config.yaml
n_experts: 64
d_expert: 32
d_shared_expert: 192
hidden_act: "swiglu"
moe_layers: [1, 2, 3, 4, 5, 6, 7, 8, 9, 10, 11, 12, 13, 14, 15, 16]
normalize_top_k: true
balance_loss: 0.00439
balance_bias: false
norm: "rmsnorm"
norm_eps: 1e-05
tie_word_embeddings: false
optimizer: "soap_variant"
train_tokens: 263900000
dataset: "wikipedia_en"
Below are experts of layer 3 (counted from 0) of a mixture-of-experts language model. Rows are named router (the router's row for the expert), gate (a neuron's input weights, with its number), up (a neuron's input weights, with its number), down (a neuron's output weights, with its number) and show model dimensions 80-119. Each number is 128 + 24 x the weight over its row's rms, rounded and kept within 0 to 255. Numbers have three digits each.
Before each expert's rows: "comes before" lists some tokens at least twice as common just after its tokens as in all text; "gets" lists some tokens that make up at least twice as much of what it gets as of all text. This comes from a sample of Wikipedia text that the model never trained on. Tokens count by the router's weight.

# expert 43
comes before: "\n", "\n\n", "–", ", ", ":", " of the"
gets: " |", "en", "6", "3", "ers", " w"
router:113107137096134089115135124116099134124140141070099112131147094159134169137154117100097109114111156158112097137108151130
gate0:113140136128123082087110105128116164091114159130135119135135148129112143094123187123132115099105139164135163119102117148
up0:139128139111168084107127136131089126104129172133171136097141109137098134099110157101155114122067117086095160124105103161
down0:099106117161111105118106154154121118100155188155128135109158152114154161099150127125142167162163148083113133122113157123
gate1:160137127085139094179101142126122110120129115145187109101136158116162159117160147121143110151131112123079150126131172118
up1:110161091154108107099143114108140129167131127125135143133097130107109113135117136158085130131122115138161086114114120100
down1:144134161096134143146119085148131155113163092164143148124101129130139141105134143131103127101132095127114116176147152169
gate2:157092116084118129158163085128152141127123145102153132160143097156110107110104161142124120136125136111079145133109102126
up2:163155147122112128157157130132164152123111140152114135108108143146135093097138105135153128118121127106131100133131161156
down2:164152164129103148082122156153147161091132139141126150143106093106113163159112152144118127142128124114105150093147149130
gate3:126140158115097133130136141191138127117148118161129119102109145150144123141135110150146152135183138096147125148146140121
up3:102114127061157117103148179116123161141138133144101134083116093138172129138146120133113140141150128130087062123085156108
down3:155107146134119118111166157105170108176091157117133122102088116096140120086141139142138133114136095137131125078107160114
gate4:212164072126122147119162122138120096143134149139142127155147089132109142131156128124130097098117115121109124129114182106
up4:078110136124151085077129145152114109143095114103140108097139139114171124122121145128127132131123088094146096118126135144
down4:125094147104161094134119145090113174099102128115160132147111112108134122122166095138092125115085162169135117132147151062
gate5:144122166146122132173093146154133126123111111117105161121111116117153115119115097137113098166127078092086126122115145132
up5:165133136107116136043130122093118141152091152173156146115077109153076104134126132146129118132105161192153133138142112147
down5:146127129128128146120140185141123079123133132113133126141131100089112138128141118141145116116113130130119120105126148148
gate6:123135119094164140115120157112124101121130100142134163130146124120140131115106090132137114122151130133093121099127100092
up6:179127151112108084111171143125136137122134167111143155125133117122124153138122161120144099130122110128129141149148134134
down6:113150144128057144120152177130144116134107105132139093146167116121098113133072082138138112132158100136155175120147110146
gate7:128146164125132103133130133137130130123164138132162137082127105119136156128160087097112149105122106136146112149148131122
up7:142144154145130127124202158125117159144131093125133137095126127092110146118109124152143132144151120136135158170095116111
down7:102110144104132108115095118141139106153097123115118110113164112084134095124116126148164111090138156124122133111088152138
gate8:146132168095138144133106168150116123132149158137153119135125148133104124139113094143138144139154117151138185108139110130
up8:120107127111123135083149128139098162115139105121145117147134150116116110133152105104136127142135088131124143147161133135
down8:134148136130144114137169170162149135137142124145144137161142098124151124134077103134135085102134113130108106158169147110
gate9:117126151157147170113166179170142111106138121146123146120115137098136152121117094107117145152101114129088105154117089148
up9:146119142140097131109113135126149171146097160130113133117132148114086129123111133119130164167123133141164211132130158132
down9:144108141134172159124142149134092081125159119186089100101140094114113124182105116116138184148108140141127145146125142130
gate10:148112113136111110131124101126129157135122167127171123131142114098112127105111134137135144158136103133141138094115164116
up10:085103151141098116118157170126125125133119116138139137113145118103148133113155114132144134131072107172142143140146127101
down10:141140113103099140143162131155184099151141101111154121094127132126103139086144124134056138138089131116100115193148128136
gate11:120105125150124161138076132135125128117147109148131101096105156106174130107106139103106115141188139095139133133128094120
up11:131132098120118141163091078186138137118141138079124142128147104152152102121153126108155161113144152117132104112148135147
down11:123079123108123147144141085098118149107124162121106129065166164100118152107159191118147099115117121112112125119098147101
gate12:140093139147120154105146108181154133131145098135109090107122125112067114105163099148148109077106140135125132101128137117
up12:121170108128113060132106126149145138144143135098110153124123161140122120139158124154161113139121136126121142117131094137
down12:121157107156125138134116127198170080114128098095125129140151118171124125128139102132158137074101099120131151121135134130
gate13:129133127139120119156129158133089095141123107143136128158137118130122105119110116113160154108127099124113152130119146173
up13:091134124141110097129169119102116096149137142140121164120107160125137137127115187095097141068084134134133133104116132121
down13:163110150091122183095141115114174107155125124167157131129144145131090102149149111121140111108123103130101113119158124091
gate14:099117125155123110118163159147144135101137109095109119171120121122146139164119084075103133160134066125136141153168163170
up14:135114118103141140148114137132081141112132146091147166121131131108121131117133086156100120091179129143146129128117182119
down14:099139139156141136148155102126113143154141125168133147115113146151114143134126138092136132125139141128126135149112116118
gate15:196108158151095116152151153143145132071153122117179130141121128083128164151091139150193113119107120133131076124107156131
up15:102130132136154108089101144119128115098157142128112180132124135103108112095154136115151123127106129071136148147124106128
down15:143147141145089151147135101115130124122136115107109118153145112108134128116124129140155114114068133145173092137120141041
gate16:127137122182134081126126123133134145097104118118172174103127129141109121117162163130118143143116121093119117133137082152
up16:135158109158113128139148161073141115127111093205145121155139163109159144112132141145087133126136111139156147123141110155
down16:135179086136130115142155164100160118127057132158152167127113146119163138103124145127123115121113092142137110100137101124
gate17:159114151118131157149101109112131075115115162103121164121112134127131081143165118102170158141133138129192115148135142116
up17:125111135150147128137103106118102111137126097133114069127206131134170119138134127148121122134170124084103155143161112137
down17:130087118129117080111116145159113146129089125097121166135129080128106173158148137146100148182085091123142143128132118152
gate18:123137143131163111154133142107134150095122164131141077105088135148099122134148126141105159084070103156134096108136103122
up18:156111076143136136167116151177158138118143107163119146128157106085161146120132162129160146169121092102126156113122131127
down18:141153141126124145128134128125153154133106120134113117138101147094109173095108091138132111117144093132146133087140116189
gate19:115130097184098129140121127149090132214131160188110103144142116128154116109097129139126126158090127139106160064140125130
up19:125145131108145132099148138140122138158118148130108144101135117158123101134111154100120135124099141107136100111090117163
down19:148137154092120078149085093138063125127089179097129143145138126137137105150122117139121117093146133128139151117124113128
gate20:199123116146099080119148082117125118149151134113170137125139111162106107110124092145129132144135117115145099136116126095
up20:118092064141105078090180131103114127116111124114126153145151110121142148137117136076141109091128118118142130100113123128
down20:100157131137139173121102098161109100172135110145133132135093157123085087108054111125095133134152090095136129136153130135
gate21:110129095144122146126076167120147157144129140152132144146125101119146179116137120148154099150071093144113176125142161126
up21:112115101118147150158081067160100100163145153109075093137139169171096137134101126157164117099056132152102109157141142131
down21:126096130133123137078148156146147193086100134135134092143119142095123143120127114125191137109119115140118160067095118111
gate22:112142185126157142122128098142150145154180170164131128114120138111118139080138121113134119145099148113149101127100136110
up22:133126108115115118107142080108136140104148118145151154131107168126126140121128112161127110104128135142139147100122115171
down22:096115153137157138140139119113094088173142145173155132143145127136098114149130054151131151128133107126118121098128142076
gate23:137106164099085140129114159138143151128134149179134121120138105085070150109147132164123103121133127145133127139096166124
up23:150083122122118090135072147101107079101121112126143151144112098123161129132102147163126120186172107137109145155075108109
down23:119100161128114136141117123143156122152111106116142147180129114160144124152110091127135122113101126128156126148179138120
gate24:102114156147111136144157177090132132123126088107161130175157112118200177093134115091111103121135125127122182139124159143
up24:153147146128125134130095120166152115116142142129156128109122175119098127100134139134128096109128136115115158119085150122
down24:080111107127141135094123153145130139108134071135136108078152116138162148163090108150103150123102191112161098183104148084
gate25:099126113143109142133116106107151095094105120142161152113117136125134122118128137137160138165151146104125121083105143156
up25:169160096117140164150129110122151122153109103068154163123115144102134125116089119095166107158123105126143118111143173151
down25:158125125138135142098115168152132102157137152109076134182146086129140127149149165109137120096103124104175059164098119126
gate26:070106130127116143114116160085127122094097127118120097119129142126149139087117117127167123133110109078117113110129137127
up26:158115122099112106099117142135129130129151140118197148128141153121093133108138159101156123090117142160139142122110180131
down26:126136163105100151142119134140087091117126132111136123096152124145161144118158156134155086119137148173154133152155121097
gate27:120173149082147113158113089105154116170153134168157171117147137139142116122096109133129123140132126121121150137120123124
up27:110161152112136125078151107119134116148125131162161110120133133150134077164096154089103093175156136117120165101084113089
down27:106151159085124127141128089116116125131129127134140143124107139143113110144104127097126144180107143189130100137129140079
gate28:162130121119152120151137166112119120112121142123167102094079099180149157149157122111117149130092143132088116146109111125
up28:145149136068169119146153139091118147139130140107120122126099123140110141136145103107087137126075124132137132142098104120
down28:110112118128156111130135117090140129113113133146146134103114107170159156145138107095080117154124135134100104126124124109
gate29:113145094110164177172138102116144125132146115149117166163093135126154114150096124096149128165098134099135124129109146161
up29:143130117105132098100104139121140126132150108138161137128119075095124104131136098173166145160110105178141166142118145161
down29:068095137149155133136205152096125130147142139128098121143138091137107109102147154139130161114099131109133135117125147144
gate30:122094112126118140103134096094131097141155159085132140105143128114135112095090100161147129139146125057163136152086108132
up30:164122117121141118164125131135142091108155138142154133132129135165121103118195139162159138108180157134160154153129111092
down30:128106113101115111115105117153076129137101162117128140112124118117113167140119152128134116120166099149160151146092137225
gate31:108133134109136117098164116140128140177142134110104130161134139123100157140147131107133157141110156155123118107131101172
up31:127112147092138107112147103072081125077152111119143114117128151141157138102125136121103110132142119096163064132107150141
down31:109100127134155118099098080142116128150126115139127100137156115136087131084153127135122121175131099105097102150142121155

# expert 34
comes before: "\n\n", "\n", " The", " He", " In", " It"
gets: ".", " and", " |", "==", "===", " |  |"
router:120122101129129135105126097140115119103136145108101102129173079096136139150139169131115117119107109156130123139129137119
gate0:139151115110106187155148168134148149138168166119158148116114131105169127129089137113165116143118117129121114120087142116
up0:200161170121183125145122115119118162122129166153116156113100144201074134147122108137093151174160165095136143102125114141
down0:164131131078145129087088118100135125121133135125096159154137146126097132154130106144097129195114086126130143112129091134
gate1:098125137150102080108108163142102152125088121095150143158138113108101171097106098169111120169163162157143081075125115160
up1:210151151142140143144110180088128183099135139142171139143109164128110112117131080116129145122128153114163146138128120195
down1:082148136106108176120126144096148136154158158107114189135136099109120102122152143172111055132166115094140146165184140114
gate2:108118142145136150129137139152151172082109136133113107155095184122163143132103150158144156120120138148121098132119135120
up2:140106119086131106079101163110146140153102100121132148141172087113098124145170155121119108112072158123102156125147111122
down2:131105142131138105087104142151117067107136110117192117145107147119138108111138105138137086158126095128130112129099129125
gate3:124134111140160167162091129158160127115110132130147091125126142114138130129121109105171137179105121103132145098129137146
up3:150131143182105118106143140152082157153096076116130110177133129128174148155113107149095160155164083115172127116112128158
down3:148155123105152128109136096143105183112076144136125137133108123105126076165142114165168112152089143162156145140109114134
gate4:092139165117169124139110105096114155101075146132172208114122118136132106123138173153130134144156147134109139117154144091
up4:121116147152099168108094123142129095088137125163133109118114140140139158126166091134096131135104122101135125128145132129
down4:144143108134167112123129112152110121119132119162100112125135129130117126132114172087128125120127139128165110192136140107
gate5:122136101146143086111098129143122120145130124116126108130083125116129125143108144142124146170163089142129092128120128143
up5:127171136081109128143143113087133113159154114139116186144157107120148125094137104108129122112091155111119151136132111109
down5:112131143136132140153103131183139125130125152122175128156103108124123099133116153138133192126132107108129131075150136100
gate6:138174150146115142142129109123122143106166095125094141097107105092132098139127111097112147135162113099113148143152111139
up6:117186130102130112119127167109095122130081082129116154122141104150140129134105110132121131139165113101119143139136126136
down6:108104147122114085141150131160156153133184118104118147136109134148160119106061122112108192161124153102110143124120124156
gate7:165126140171199106116107111125132100104097107116122134133120137144120097111156118150113158122131099155145125115111114167
up7:122163146115150151152162118139172124131131116132141070098095144123153124151095097136140142120118121135089067143108128100
down7:134124113101131129112131096170141096136146128064152103112079124163142101157115113109125132126156090103136091168118145083
gate8:068175170165105099128128120106132141143129128116102155133116158132151128169112110136122180129099107169087121129106106144
up8:111141104130136164182142124135150136072149145143135151114108158137124112126098121144099162139152134131136141161131118127
down8:094150118138104144111098135084136090123115144171110162130141127150131114107119105168131092110181153142103147165094150134
gate9:106124167113135137142165163078138114172136142189120150136124161111152175092094129135114130115145121143126145112104106156
up9:128122138113134152127122146148102141152112143144140103109105147159150113146091184129145162144163070108149106123114114121
down9:144091128108132103130121124117166154131154118144140130111149173160164111149123130101116175116106095107135158086095095150
gate10:137166174060140128057090156097099121117111100156144133131126109133067093094119097154144101142140109159150161146128086119
up10:103091111149165138113177179133137133122097119111088125116138128129170152140157130119122119130096161150080131089129120105
down10:114115145140180107119133102140127140128117114086129122103122121118140121178151161121159106151137120150123127146075148088
gate11:176125128129108109137135127104114140083088134110125113131094122146110151151103086154127154132119096127116122114140129156
up11:120114123148127102142140146161107120094135124125071144151188122130138114122129151167144158150154184155135148114111117147
down11:144142165092149120130126124161119159133087120105119136117081153152123123193146149113134102114136126129123131132119155179
gate12:145115140104157155109126122096123135141140151113094111132122116125110147135099156142134122132112110121098157134155158112
up12:103132135152124170088145125122137112158120167103093098144112100145097144165117140138115150121115128129132129115137154116
down12:123130130117123127104135116096092127119152154079123101144118113130111143128083176131099126161119129121126138160174133107
gate13:107128122064181117086153104091151138110127131111161110141143135103093101133150217135123105138119106079154111119131111106
up13:107129131129164109141130104114142128121141121100131108105110143111147133138132090093154128127105084090131119127107098143
down13:123143088100138110134129121118120113129093139039080084168107173134137129133131163070133131109139128120106112114103132163
gate14:133093152154140132118166098159121154134112215137132129124122106096116110152138170140135130115129136131115107144110115124
up14:121152114155165124101147121159133111121107193120167118117118113117128100122129184150145124106128088089120115116134137132
down14:120158087089125170146144100124109128094148141084132048116146145122157142136146118131134143134133113115133077157155180139
gate15:120128146158115145095135119091143127128152163141112143134109119126105135169175088115110142138150135117152152120136131094
up15:216156097128105092165121100126135133096125145135133097129153140148146136135130158102139102110101146124154165135123081169
down15:114122103143125153132116140129119100137150143163112149137103132130132120156161096151093190158150124112146143186128152126
gate16:138187112128152143154115155121147138113141126119175123134140162150125137200139124163176156130117098131138104125152108148
up16:105126130121123105156144153116129111091156175117126114078132164109160159126147136085166146107139161126107143175102103094
down16:138109158147112119116180094143149128111137150117145151110173130121116142171082109115110174153138126098156137119124156133
gate17:071102121120089125155060132155170146155087122125092168151121155093128099149153132140117130104106133126085127134121139163
up17:150172127128126170091183145140093109125169129134177098111116153175161153145103091096141127163126117084169103111116119091
down17:149113145139120146108137114125113107100142157154144116083123109161097113099113118095150119121129163096148105067114138112
gate18:121153130133079082170081132144139151126135143098134143143129126109102159119115152090142144126104105130127081110128118107
up18:128108124140128119140151191090134103131114081136154140109134124123117115140103107085184137132142174115110152155117131099
down18:081175093089050139161102126122157157110103137150104129138144152131142139098149121108145151130092075145152105094109129154
gate19:106132171134124146102131151129113105135082151089102107124100107162126145158137101128069127151133141117125108130090163137
up19:119110105083231135120097148165154138121106123116120155129094125115135126117112180139112121138130107115109130114120130155
down19:102131116129127132123180135115088167140156093175150139129139134128121129131083128137107113143119129110098099119125140126
gate20:133109155115146177113084117126122133091129121142132166115109130120115113122124143124118147152168131163165136141134108149
up20:166130102131188160156136131145155146112165133128121103129114130162147152110123136144122162165103161178161143111145110142
down20:169126112111138144134165149141184159104185093097116146149101123112135117107150139133157115123072155144132157147164133144
gate21:180125133167120119139084129109106146156119140122140150169125111125111129154145155143101153142109145161118096090147141121
up21:053124139159103138099132146126132102167129116112120142114127109106124149158132144108108094131209102075118120095140150095
down21:120138146112146143109115115134151095149130144205155152115074123126129133130129126107120089131143148126108116124124209133
gate22:171134111128110134136112118114137129109150127123108139153150099145151130093123104155104122191098128141122155131099140177
up22:063124129152148149088123119183113135148137053149114113079142117126155135134098147111093102149120086127078103100102123103
down22:105134128138177103086179129120114109151110149086166110142104138125127110114137110127125144141147137120077135126106167142
gate23:121132132097148153149072084111120140160147121125107107171120155148177139118132115172122147140108135185152104106105144109
up23:122157124162142112117137161088155136089106158115129138085137115122127162127138136122121137108148132076139156118117104149
down23:127140124146120164171122099063093114174132089140111140168117115133154134138089098149140153117148114153153139157118148122
gate24:138115147114137127086104159139133118124120123121112124127104110118126149105093146145127142135159081128110061119091130153
up24:090122147143118158159104159156091156146157166112141120102094137157139111145117076095114088113133146125111105143129142123
down24:137157121160170160099145121144144106107140170099128119150132118156174130142108140133159111124074139098089114145117081134
gate25:149156144116156148132165124150092116108102149100147126106141094093151120125072113152137139129135172124110181111128142140
up25:171134095109165083145141159071143136114124130141125122149119130144147122157119103091145107121119130100129146143114140118
down25:193143124144162093152157105097137123099120085151114125164155161169100122117151156084127161149106160129111132138112140140
gate26:157093152107152144155046102124144134108142125146115146103124125112130112145112139138123144127157138134121140124094143089
up26:105105094167129130139083148115120105110130128129146121123114115104100117136151134119133111097106149134107128087121116103
down26:079109108103118114139145117086170091165129162182079102156095132141113141135111115149109141125106131134142162137103065171
gate27:098143100142136158103167138111137089118096123131130171130119130132132120135086103103130134117129121179130123135101105177
up27:124114120162120125179150071123142135133155114120131137137137117158104131120170147138145115161118119077101146139152139121
down27:099087126120124094170135141136117196133127120137148144150129123131112101152142078160122125106093124097118106088095175141
gate28:129107157127112100071119102124087131145102130131110135168141141102133176184129115149106093146161121178116116138119156166
up28:097117121094128157124140114122122160150150126120122078118083132151145135155112099145114102129161159121123075130137145122
down28:111137144107164091117129109157145106108079145097146127153117108142106130124138148119144086123124115123124123154134117149
gate29:139120151108115135107117156154146136099108144114139130102114153096154141135110162161179105106129168135118110120116091126
up29:130147145072103105114081147172113112153150137111114174112106109095117137061131080149135141115109157153103135124127147135
down29:137115142100135102113152144160131132104131142139115157173134102147108116142119146112153109076155169148098123139140124104
gate30:075182171165101101117163130101131123142101112141089155140148132121127129097140111135110134127152119146141129118144104137
up30:102193130162099129104182109137126140109089137129138133112122127101155131101143160110141124097087109141132126150147110106
down30:113161087157152091130130149134119103107101120154149144107194149093152147090149115082115147110162115152142078119131120139
gate31:112093132148169130125187137125150123121117145170173123118122139107141117108127132155092109099159119116134161123148104125
up31:119118158178181108134178112135147151117146145148152125126131148061122120116123115147111112113114131099149142105140112132
down31:135095160160128145117210129117147089109131166139142093126158168119155150100139147150112138138141140150108156147116121115

# expert 53
comes before: "\n\n", "1", "2", " The", "0", " He"
gets: ".", "-", "–", ":", ", and", " in "
router:142118124116132150116139102146116130110145142093161071099133082122154112175168142090143118128115162137142121101115152097
gate0:137135157110144124118099138115156159137155124131138122102118135119157113153132128125112088104176139114167128118130129091
up0:119127115059143145107144152129140085128118102139129142110104124082132133159146108126119140085126115143113120125108112158
down0:086095111130143084150162133141103136143131091120148145117116094131168109133113107129127135125146058111093170144109124136
gate1:134114119144157129119142128088121125131110117153122109153122104099158133153113094074107137148110151103111152126121135164
up1:151106150155165139150129100114132122072140151156143150137146124110120138136110152108148120121105169103154164156155114128
down1:115127158130140138130137126140141102128116164108146133122086108093058148123130108161156129117121110105145109136161098117
gate2:125118116101112094116123129093121153123121144115128113143125151132123137164133084124103132130157134157132162090084139111
up2:138136119141120132135123136114146146144161154128111136121126138098127130070104161134147138094117113090086098142159114124
down2:130139136137127142111098143145138127157143169094075148155114119123113106082131141126156121118116128121116095160162087141
gate3:142147138143139155100113098146124115146081134150135117094143158128095165125117095124119146124106109156110124128137094144
up3:176111160130112127126115120116066128124111138100146090136157107103126129098143122140127108114104099086163115106140103089
down3:117147119151133136129100092126095123114191168102122135122144136136130104122119156098151143158133093141134075113137115053
gate4:117090139162126133145094169138085133150114146118114118124112148139140111166167103103110106150114126159107125117144157139
up4:128136112142160104124128182130121134162115144111096131152127122149122130170132122121127123167140104115159110103140132114
down4:116127116123137137060092105124110137134116120113077119147175115122158118148129133082120111120119082105080155096150104116
gate5:114124161141130120096109163105122171117110139130132152083134094170124144120127074144168126156133173136151146124127134142
up5:129106112121152108138081129146135111120131115150136128154109125131127118150115161137131169132111108146090184122113112130
down5:109149109113146171117162147106156125154121113106153146150084120131133155135129111136145168095138131097121130120124112162
gate6:117093124110155125120160128136143154124133147119122152122103123115118125113118103147115114142088094119104137156134105134
up6:126093095099056110137121174119107132140150130092152138134110116149159124147157146104124120129100123117101146127132150089
down6:106138121151098105139145077130138137131123112133161123133095162141113144109170139095129157157084168110147142135107130141
gate7:137126164142162167087146145126135146141151136123175124101109117114078119117120099156119087137145095078157126119102136124
up7:087131162135163162131143121137093116151127140105121101134109141171139132125127110161104147106170106131129129109086119131
down7:131138112125080115077117153146142135102140087127145154094127140147148099138144182081108124158123150088130118091131109134
gate8:151119115178085107091124191133138113150109130129114113117095158096134157129144163111156122091079170122180157135124138142
up8:135135110085184111099166096129134096102120108101121123133150111141099122128139100179159159126142112140137056143127108164
down8:151084138111166171099140100155133122138140159107119102132075083157091117124138129111139126111132160128098175107141140126
gate9:152133141135119156188118115146118106141153169141115105090089136119099085146085083127128108123128117155141107155092117153
up9:093170148144098151159124130111145177137109161142104128144130138146112155161135118094110126090134119106174108126111124160
down9:126113112126127137139135104094122111100099106164159116124157123100118148139111112087142089113142173129160162169131166119
gate10:179151151117099113204144126118121102103163092096123112105137151113104113126123138140168130117125160132115120153127126074
up10:134138115085100151097122109135134127136105112134128125135139118101153146133139170112128128153160134129113144126153116145
down10:147139081104157100184117152094152111153104149123148153113119113079109100155190146086130151124102146101118117122106172094
gate11:112125136131100103126189124151093129100148141148105135077139125099108127123112075149098126131160122095152119110132149115
up11:110145155177190100121086139130122125154139142118133100111109155131148120184126152114096143147161106137142143119126098139
down11:128119143125110128129148155177157119080117165127117110136079139115117112086101100142095140129143164106132115142133160123
gate12:135147140139128101172179116139153107101072155130120164119169123144174110129134142108147093083166135124140149157082093093
up12:107141111176141110131120065127135143142121119126112143134120139122141146128139171124167114117113129170101120153128146121
down12:142145134088122104141126081135122102132150101133163097121143115081111120134144127170148091124143167111107094150120161118
gate13:144151120143123117101178095146143146144082162105126107096103146091129117115131169125154138095115098136147117136122131110
up13:146145128128131114096132116149108119132113128102144111121124098142176110110133185119147098091117105129123110146143147108
down13:105108097097111180113141130171132141115118143072148079123088140175150109179168157144158088125110125093112113134124157124
gate14:101155126118185115101115131097138124129148123114126117137130122142146111143148162107138152119139131145117138119128159117
up14:204120086142134115105105068115165088109090147107125135142151112123120116146137156143142117098118136136149104099118157167
down14:138157072149082163160135106151096084149198163178109119154114110107157108114094110173139157139105164146145136154160138141
gate15:126154085127097091168120147090118130139110134116087138170133132151119145169132135099111118118124198169096135110125123133
up15:106134133123106120144189121137112099092139119109120157160134100185162121168128107091098116143195141091122179127132145159
down15:149155114112138114185148110152170132121127145105158099160118140127123116162130146127089143112122153089157143125143096136
gate16:140160154141104148124119126156162145142131131135109136115141173121086117149136133170164133138140095161117077100105130094
up16:119131094124154125157113096135105095107142095129174100106160122122165104116115165129140125107147157136106108135140154139
down16:161142131093102133127120101163125182097150102109143100129138158152134127136076130088146156135125123140155120135192143129
gate17:098122107111130135158136167081146134144071098101143148122106133142130152136141114100122138119114131132180142116141127103
up17:151113137131091114156104083164150137148153155128127089153134163129142106111100124146151136108108126125100105169122140165
down17:134134107114115090116098134141128173175142157100107126128139130117123108131071111107124118133116121077101135162136135178
gate18:176142138116084129108144088103160120126093127116141165125144157159169118109140113189136148131159131120168124147134123136
up18:162115109128094122125153087100104110106122108152128145104142145130158106142154142138153135125157132102133130164131123121
down18:130097168071116133147145062125094088111105107107141125165192116130181127125133120120130133118096111065135135130093172162
gate19:139100138169187152057094114097141145138127127152136088112109106136139171153127088101125132173102135159141131099137140135
up19:129165108088095122177149091155115110130159106126106177167141137127122079107120144162135120109136125100141107118117112127
down19:112170109069101113149088103129143157144098122104093123178140159152133137130097132142106125110126138111129126099152084146
gate20:113121151109152129112090166125115102115126141136133118113094112121137143123148090138135138106095160119085164115103089162
up20:157091106166102115109117106114105091139138139144106128117156118108157127129148160145153114153124095134087136141139130131
down20:093122125114136145102108125093149133126126134114123144100156134147112160058085152128118121155089082141113094140079113150
gate21:174174168123178116138124109107171116139148133146129161127129143127100131131116101173117129133152119088085198120107097178
up21:118168091093139145134101118141163110141092160147141157088121128090104122133113136067143127102148130077071172136126129172
down21:112143153151125088103108103098124100167135157157170110119115086146106147128109161120140102162150131151097134143092129134
gate22:158088102116159115113159079143092135141155143137120101105128116144095091161120163146101103113135161136106104133128116130
up22:125153105128088142110113166089101155169103086132133120081134146135109151149135090069108119160097123153071146090141125099
down22:133134122119129079092097132148147137179137099157102151093130126158103068153131158119102113121153160133157073111134109142
gate23:133113131149125132152178128133127130125161193132143139128124116127129119159119132128153121122149160111100126127124117127
up23:125119099134100173151145075154119136118120153096153096087124111120201117136160154139180101090109148090125097140151146110
down23:130159123133144117153125112103086112124167129125104089123164116078122133113128101102110161120165117156130081168152172134
gate24:129134141147162131123153123159094149114131124146133152119144104142083113114112095154099125136076149121159089103106117101
up24:098145144120111101122132134122138124101055097102123087158131120130165105126161164124108106113143122109134158130090119089
down24:126125152127177135150136129140127084133131149142165117113164092126138128136142096172143091146144146116109091104135107141
gate25:149109141136095125153141126134131158179151146127096106111110138109119111116129138166134165198127107104152174115120112128
up25:133085173157158093085119114108163090090164127125147118133117142114136158098137125135117126099119144127176106125145150158
down25:143151122152098107092128117106158128104090131110135092143127127148159133092154061160142105133145081103140107114158157115
gate26:188177126129153102083102152105155123131101133138116154157120138173115115161113157124114139107137094167094163156132117172
up26:090126120115139101101144156094128147146080123122128118129129088131144108120111115099084115108105113106180117128149110116
down26:135117088132164138119125152097080138177142144157128121138118123144137144086139105127101196133092156115157079162152160156
gate27:111076153146174131068147179124108109156085126132125087112095115100136138107121137101129122117119135075116126120114099162
up27:113098130132166128091133093135114123114134126127136090119101107096095109094107124096140138176120135071083107116121111158
down27:114112146142148140100170097111105091104120111160154116098085090118124127081140128154114113124109186132122115160123141112
gate28:124114122146115132152127072112141130103109134135137159163138084061151136093134126135121111119155127117158067167133143107
up28:133140109162116125165149139141105129106130104135133156173168156162169123121138095076149126128158101143162199105106129127
down28:139141075121083109130136068141148141158172104135114134112117093132104126121120107144090133114145128119139106145111106147
gate29:105131127106126114160150157146143120137068123183103162176145136115106156148082143145117092143116124139116127126103067132
up29:096144104156124126167166126150133116180102116127115149139142116129114123150099096196111112121145152165173152138098129148
down29:135101118166119123131157115123098115140107108135140131134152132149094137159106136159117093107089155157131176153217103130
gate30:156103133153161113148113108125110157047104164133151152147152152145121122149125110198100122107139108142170142109106153114
up30:141171086104131132116154114097141117095129144135147151116133105102123122125110098153106116090096134137117169140111147088
down30:128100121174105121178120138086161109155116169122090176128092104119141121142148134156141095115105077137090126109114129125
gate31:150078135125164131085091122144145110127152127101120165149160111153156125087134158129119148154095139096107141147151128129
up31:145169100137084150141151139112136137116079113099144136072111137108082148095100100131133125106144113147094122131136130113
down31:131119131157116169136151110123113170097149109088148127093178143099112156137105115108140171142092101109177111045123143134